From a checkpoint of a small mixture-of-experts model trained on Wikipedia.
Experts: 128 squared ReLU neurons an expert, 4 picks a token, a softmax router.
Training: a variant of Muon for the experts, 1226M tokens, 10237 steps.
Below are experts of layer 8 (counted from 0) of a mixture-of-experts language model. Rows are named router (the router's row for the expert) and show model dimensions 0-159. Each number is 128 + 32 x the weight over its row's rms, rounded and kept within 0 to 255.
After each expert's rows: a language model's description of what the expert responds to; "gets" lists some tokens that make up at least twice as much of what it gets as of all text. This comes from a sample of Wikipedia text that the model never trained on. Tokens count by the router's weight.

# expert 36
router [152 138 156 129  76 163  72 139  79 111 132 130 109 126  95 136 128 120  92 133 113 101 102  83  88 100 114 108 178 154 147 113 136 141 139 116 172 127 153 148 108 182 126 155 170 149 117 171 162 122 130  68 131 124 122 164  80 109  89  77 111 105  95 124 115 100  96 162 131  63 116 104  70 123 129 163 101 117  91 153 139  95 163 119 150 129 102  64  76 100  95 139 166 115  68  86 157 138 130  72 157 153 159 158 125 101 117 146 129 127 131  58 116  78  68 152 142  83 134 116 117 122 126 166 141 137 196 146 187 116 112 160 126  90 169  92 180 124 112  62 129 121 136 149 119 173 195 123  87 110 120 135 137 146  38 105 156 143  93 111]
What it handles: Prepositions, commas and dashes in geographic or transport text, such as located, near, along, in, and route junctions like US 151 –.
gets: ",", " in", " of", ":", " at", " to"

# expert 63
router [119  98 124  96 173 119 104 165 107 158 144 128 104 112 107 119 116 156  98  94  87 152 108 104 119  97 158 138  95 155  93 104  81 155 148 117  36 136 134  77 138  92  93 150 109 116 165 124 201 121 128 126  73 106 162 159  84  92 149 150 175 129 124 190  98 111  67 177 175 108 122 104 174 123  90 153 120 121 160 148 152 167 156 115 171  91 103 145 126 142 125 106 187 131 159 151  93 142 131 105 163 115 169 132 130 187  81  78 111  86 147  77 158  72  91 130 176  92 155  75  97 135 146 151 112 108 163 137 119 108 115 113  70 163 144 100  97 123 171  65 116 168 149 160 125 122 159  86 140 107  98 140 200 154 129  83 130 154 156 148]
What it handles: Relative pronouns, conjunctions and punctuation joining clauses in narrative prose, such as which, that, who, because, plus following verbs like giving, moved.
gets: " that", " which", ",", ".", " and", " who"

# expert 29
router [126  93 128  97 168  82  70 146 140 148 118  84 123  90  94 142  67 111 116 153  68  93  78 121 140 113 161 138  77 137 114  98 137  81 184 115  77 121 134 150 124  75 127 123 157  84 134 143 117 120 159 109  91 118 145 188 106 134 148 122 152  84 121 112 125  78  95  78 129  83  98 119 147  71 103 177  73  69 151 114 110 112 155 130 104  80 113 149  98 118 144 190 172 149 101 109 134 114 120  98 144  95 146  89 142 104 163  81 175 160 115 140 116  92 140 165  85 126 116 154 130 179 143 165  93 164 137  88 166 121 113 181 110 103 156 117 139 186 142  86 114 111  92 150 100 146 173 115 122 120  87 125 193 146  65  94 168 157  78 135]
What it handles: Conjunctions and list joiners between items or clauses, such as and, &, but, or, while, in names like Dolce & Gabbana.
gets: " and", ",", " &", " or", " but", " He"

# expert 40
router [132 153 152 224 127 134 183 137  61 134 131 149 124 129 154  81 179 160 100 131 134 102 196 156 136 132 156  96 158 179  81 139 131 112 124 110 138 179 144 121 105  87 139  77 183 126 151 148  93 105 141 135 138 115 117 206 131 123 106 155 136 165 132 144 109 133 129 111 121 139 129  90 112 133 144 122 124 112 124 144 170 101 116  54 110 136  92  95 117 151 114 103 152 118 185 146 145 140 124 103  90 136 119 121 118 156 145 131 147 122 180 152 126 183 143 117 126 110 166 129 166 103 165 124 175 164  55 141 132 144 100 136 122 108 140 136 126 131  91 115 106 100 150  83 125 179  78 146 135 204 112 105 129 152 185 142 191 151  98 137]
What it handles: Pronouns and common nouns after the or at clause start in prose, such as they, them, it, Earth, city, people, water.
gets: "s", " it", " It", " they", " city", " people"

# expert 26
router [ 77 120 142 147 146  64 142 165  63 192 141 163  70 148 116 106 165 166 118 157 169  75 109 123  42  87 104 112  99 129 137  91 208 133 159 128 175 129 126 135 132 137  67  99 203 139 115 188 123 119 143 143  83 114 131  85 105  91 127  80 125  75 134 142 104 138 101 112 174  73 208 118 133 131 124 176  92 101 142 128 159 123 158 140 132 165 195  89 188 150  82 115 136 166 116  96  83 125 150 123 128 118  66 149 123 147 128  76  70 161 105  40 163 133 141 167 109 102  58 167  89 122  82 143 168 139  52 147 150 129 131 125 130 135 135 111 133 145 154 104 101 100 193  84 152 126 165 155 137 159 149 102 109 186  62 159  88 144  96 183]
What it handles: Nationality or national adjectives after the or of, often before Army, government or forces, such as Ukrainian, Syrian, American, National.
gets: " the", " National", " American", " British", " French", " of"

# expert 1
router [129 120 157 138 155  82 183 152 135 102 148 156  82  99 145 108 169 152 137 121 136 101  81 172  99  96 141  71  95 107 101 115 115 124 136 150  90 167 118 124 138 116  79 146 182  90 142  96  61  97 129 132  77  83 108 133 125  81 155 146 128  69 176 120 160 167 114 105  93 150 171  63 107 131  71 150 112 135 160 119 141 118 112 162 126 146 105 130 185 158  87 154 113  97 169  88 156  82 157 135 110 122 140 146 116 122 151  59 129 129 129  97 128 153 112 102 131  94 122 124 197 129 100 156 115 119  15 142 112 147 105  72 204 151 139 166 106 118 165 152 124 198 177 101  86 136 113 153 133 101 107 126 106 104 139 163 136 110 176 130]
What it handles: Articles and determiners opening a noun phrase in running prose, such as a, the, this, these, one, another, every.
gets: " a", " the", " The", " an", " one", " this"

# expert 14
router [106 124 129  73 127 199 165 133  89  50 145 188 117 129 100  83  64 137 180 158 121 154  99 164 144 141 183  85 184 143 139 159  95 123 145 126 194  96 118  89 111 149 124 104 137 122 142 120 134 110  98 157  81 111 165 163  55 109  93  97 160 106 171 134 155 185 122  91  34 114 127 110 152 112 152 104 177 180 143 188 121 115 142 112 126  95 135  81 133 121 161 133  92 208 156 125  93 136 103 125 180 149 112 159 152 140 145 130 128 100 134 114 159 158  37 108  88 125 121  86 162  75 131 141  68 132 110  76 125 103 130 148 150 175 130 142 161 109  88  97 156 109 103 143 132  73 132 120  68  80 119 157 157  86 155 121 122 142  93 114]
What it handles: Line breaks and colons after infobox field names like Power type and Structure type, plus usage verbs such as used, built, designed.
gets: "\n", ":", ";", " used", ")", " with"

# expert 49
router [141 139 105 125 108 159 111 112 216  44 129  57 118 114 150 120 146  89 147  96 129 174  94 145  76 149  70 209 113 167 103 110 127  88 124 169  96 113 119 140  98 196 120 150 167 143  68 103  95 181 106 128 181 163 188 114 154 210 152 138 147  73 133 124  91 173 194 121 136  58 142 132 130 134 163 181 157 125 118 154 106  75 127  76 100 129  93  65 114 129 101  69 143 100 117 153 169 149 103  98 120 162 181 113 120  72 134 101 153 124 150 194 101 200  89 103 171 130 180 117 138 160 111 136 103 119  83  88 137 140 141 108 102 182 133 129 131 120 195 168 133 126  66 120 122 140 182 122 148 108 140 136 142 150  93  66 172 155 118  88]
What it handles: Field names and their colons or of in infoboxes and taxonomy boxes, such as Genus, Coordinates, Region:, Succeeded by, Spouse:, Born.
gets: ":", " of", " in", " by", " Coordinates", " •"

# expert 51
router [ 92 159 131 169 188 114 132 159 118 169  98 130 137 165 115 107 159 127 143 131 123 120 148 120 129 158  95  93 131  94  51 144 116 132 122 167 134 178  97 161 129 100 135 135  75 146  95  94 134  98 158 177 125 123  48 152 153 127 153 133 123 166  81 127 110 138 115  85 145 172  81 113 115 164 105 171 174 140 127  79 142 182  38  68 119  83 123 106 151 136 105 143 131 111  98 163 102 112 127 159 127 157 107 137 114 198 151  67  97 185 155 183 107 146 186 125 109 155  77 118 126  94 167 121 166 169 154 129  82 175 162 179 101 172 107 127 114 144 124  88 140 157 156 134 157  83 112 170 118 120 131  91 121 153 133  89  72  86 205 132]
What it handles: Common nouns after his, her or a number in biographies, such as years, life, work, career, season, club.
gets: "s", " years", " work", " year", " season", " career"

# expert 53
router [ 57 102 151  87 115  72  94 170 161 126 112 123  81  90 117 157 178 103 171 101 160 142  81 128 128 116 127 114 109  95  62 136 164 164 147 134  98 115  95 103 157 161  69 112 143 202  88 111 104 118 178 133 139 117 115 102 125  90 124  99 179 119 145 142 139 140  85 121  85 120 105 125 120 119  75 157 121 138 117 156 155 161 170 138 144 135 136 169 150 157 127 146  87 100 130  96 110 115 138 167  67 110 124 197  93  94 142  59 129 123 124 138 133 172 131 101 134  95  78 156 175 173 147 126  94 141 144 157 119 224  76 122 143 143  90 156 137 146 125 199 148 185 109 126 138 108  52 142 123 123  93  84 115 119 140 166  75 165 186  94]
What it handles: Articles beginning a noun phrase, mostly "a" after is, in, with, such as was a, an efficient, the first.
gets: " a", " A", " The", " an", " the", "A"

# expert 38
router [101 135 116  90  86 128 188 139  72 119  87 149 164 115 105 159 151 109 124 101 122 142 148 137 121 115 117 127  87 146  91  92 123  93 125  73 136 125  98 126 130  98  66 128  85  91 153 189 140 112 119 124 116 159  94  88 110  67 165 167 183  86 164 200 114 127 136 154 124 176 107 148  55 147 123 122 168  93 141 162  92 127 145 102 141  89  99 152 139  70  95 139 167  91 128 140 124 106  94  93  92 111 138  86  89 121  94 154  72 103 158 131 122 108 123 152 169 161 133  74 107 114 157 157 106 117 103 159 147  82  81 110  82 129 105 114 142 169 175 125 155 147 169  43  86 136 151 138 149 159  43 117 130 154 120 103 128 127 143  69]
What it handles: Words leading into figures in population, chart and score contexts, such as population of, estimated, average, reaching, plus table pipes.
gets: " |", ":", " of", " at", " to", " population"

# expert 31
router [133 126 128  96  96 125 121 153 108 126 158 110 164 107  48 109 164 106  89 171 157 142  91 198  99 179 151 122  93 107  99 102 137 114 157 114 114 131 141  75 145 118 104 168 192 133 175 104 152  98 117 128 107 127 163 170  91  97 140 144 135 114 134  73 141 130 172 145  90 105 127 124 137 116 147 124 136 133 156 146 140 129 132  75 106  63  73  98 105 115 104 177 147 169  69  97 144  90  88 147 154 120 154 111 124 113  76 103 144 180 121 127 163  71  64 111 109 148  75 122 123 129 131 178 116 110 106 124 152 110 118 159 148 103 119  88  99 144 180  55 175  96 151  63 101 142 146 121 162 127 109 113 138 132  68  83 164 118 133 138]
What it handles: Prepositions and linking words following verbs or nouns in descriptive prose, such as serves in, include, including, from, than, throughout.
gets: " in", " to", " of", " for", " from", " on"

# expert 45
router [127 167 132 118 139 106 112  73 173  98 145 134 125 150 155 102 137 124 156 106 175 139 140  99  53 118 188 153 132 116 139 120 101 158 105 100  95  98 132  99 123 218  73  90 117 126 190 140 147 179 127 157  67 134 129 105 133 136 103 159 115 150 138 144 157 145 124 141  51 132  88 187 111 146 123 116 179 152  77 208 119 117 139 206 102 158 112 112 175 110 165 131  95 109 154  84 198 130  91  74 125 185  73 195 116 119 123 171 109 107 154 135 137 126 137  88 136 174 111 151 108 129 110 109 130 106 164  91 142 149 138  76 105 130 158 128 113 100 180 160  67 122  85 110 162 125  85  86  95 166 128 221  50 121 116 153 125 120 124 141]
What it handles: Opening parentheses and brackets before qualifiers in tables and infoboxes, such as Gene location (Human), (Billboard), (via Miami Beach), plus sub/superscript openers.
gets: " (", " ", " 1", " 0", "(", " (1"

# expert 35
router [133 176 102 167 160 146 117 112 139 136  85 178 113 102 156  56 135 125 115 130  86 129 151  94 140  57 133 108  74 127 133 120 160 145 137 150  73  41 126 114 163 102 159  97  63 123 127 127 143 133  98 165 150 159 194  89 102 115  89 209  94 105 106 132 121 131 134  82  92 128 107 164 105 128 137 102  92 115  66 119 112 157 141 116 100 127 114 121 106 135 186 166 137  78 106 149 143 137 132 111  95 143 137 145 113 123 116 162 159  44  86 134 117  82 130 108 131 128 150 170 116 152 124 167 124 119  92 154 118  80 129 118 176 176 122 127 142  61 101 138 112 124  83 162 118 162  88 132  98  89 107 116  66  98 160 107 153 104 173 139]
What it handles: The "is" after a biography's opening "(born …)", "of" in "As of", and capital or accented letters inside foreign names.
gets: " of", " is", "N", " was", "D", "u"

# expert 25
router [117 166 153 133 123 149 120 154 170 163  96 122  78 158 155  67 142 180 172 113 157 136 102 115  28 160 161 141 122 120 146 111  88  90  60 131 153  98 110 125  93 101  48 125  50 130 181 137 156 158 133 175  40 141  83 100 132  73  74 108  95 133 162 136  78 120  96 133 101 183 121 138 156 147  81  98 123 125 134 122 110 148  98 145 141 182 105 107 173  89  59 152  99 135 169  86 118 137 109 121 143 151 110 176 190 145 211  87 127 145 136 114 142 135 143 143 149 130  94 141 136 129 141 105 149 149 128 144 169  92 113  84 141 150 138 129 128  78 170  98  68 141 130 127 166 154  73  63 137 192 176 138  68 154 124  77  61 133 160 169]
What it handles: Opening parentheses, quotation marks and square brackets, notably (s) in infobox fields like Parent(s), Occupation(s), plus took and death.
gets: " (", " \"", "(", "'", " [", " '"

# expert 47
router [172 146 109  83 148 107  74 119 175 184 118 118 140 119 144 169  88  91 162 115  84 155  93 118  65 122 141 110 102 130 156 148 118 156 163 125 123 130 188 133 153  64 110 131 157  87 153 117 212 128 121 142  58  79 107 142  91  80 127 118 135  93  88  98 104  87  51 145 123 163 124 151 118 115 119 139 104 116 126 115 132 150 142 129 147 118 131 130  69  91 162 132  73 133  86  81 159 130  49 166 181 120 175 141 161 166 110 131 187 132 121 106  74 142  76 124 111  84 144  89 175 159 181 133 114 168 168 110 148  84  85 164  96 151 151  90  92  89 106 113 122 176 153 187  90 134 139 142 142 122 111 136 131 158 153 108 162 161  71 153]
What it handles: Commas and periods closing a name, noun phrase or clause before an appositive or next clause, as in Man Ray, attorney.
gets: ",", ".", "),", " was", " is", "\","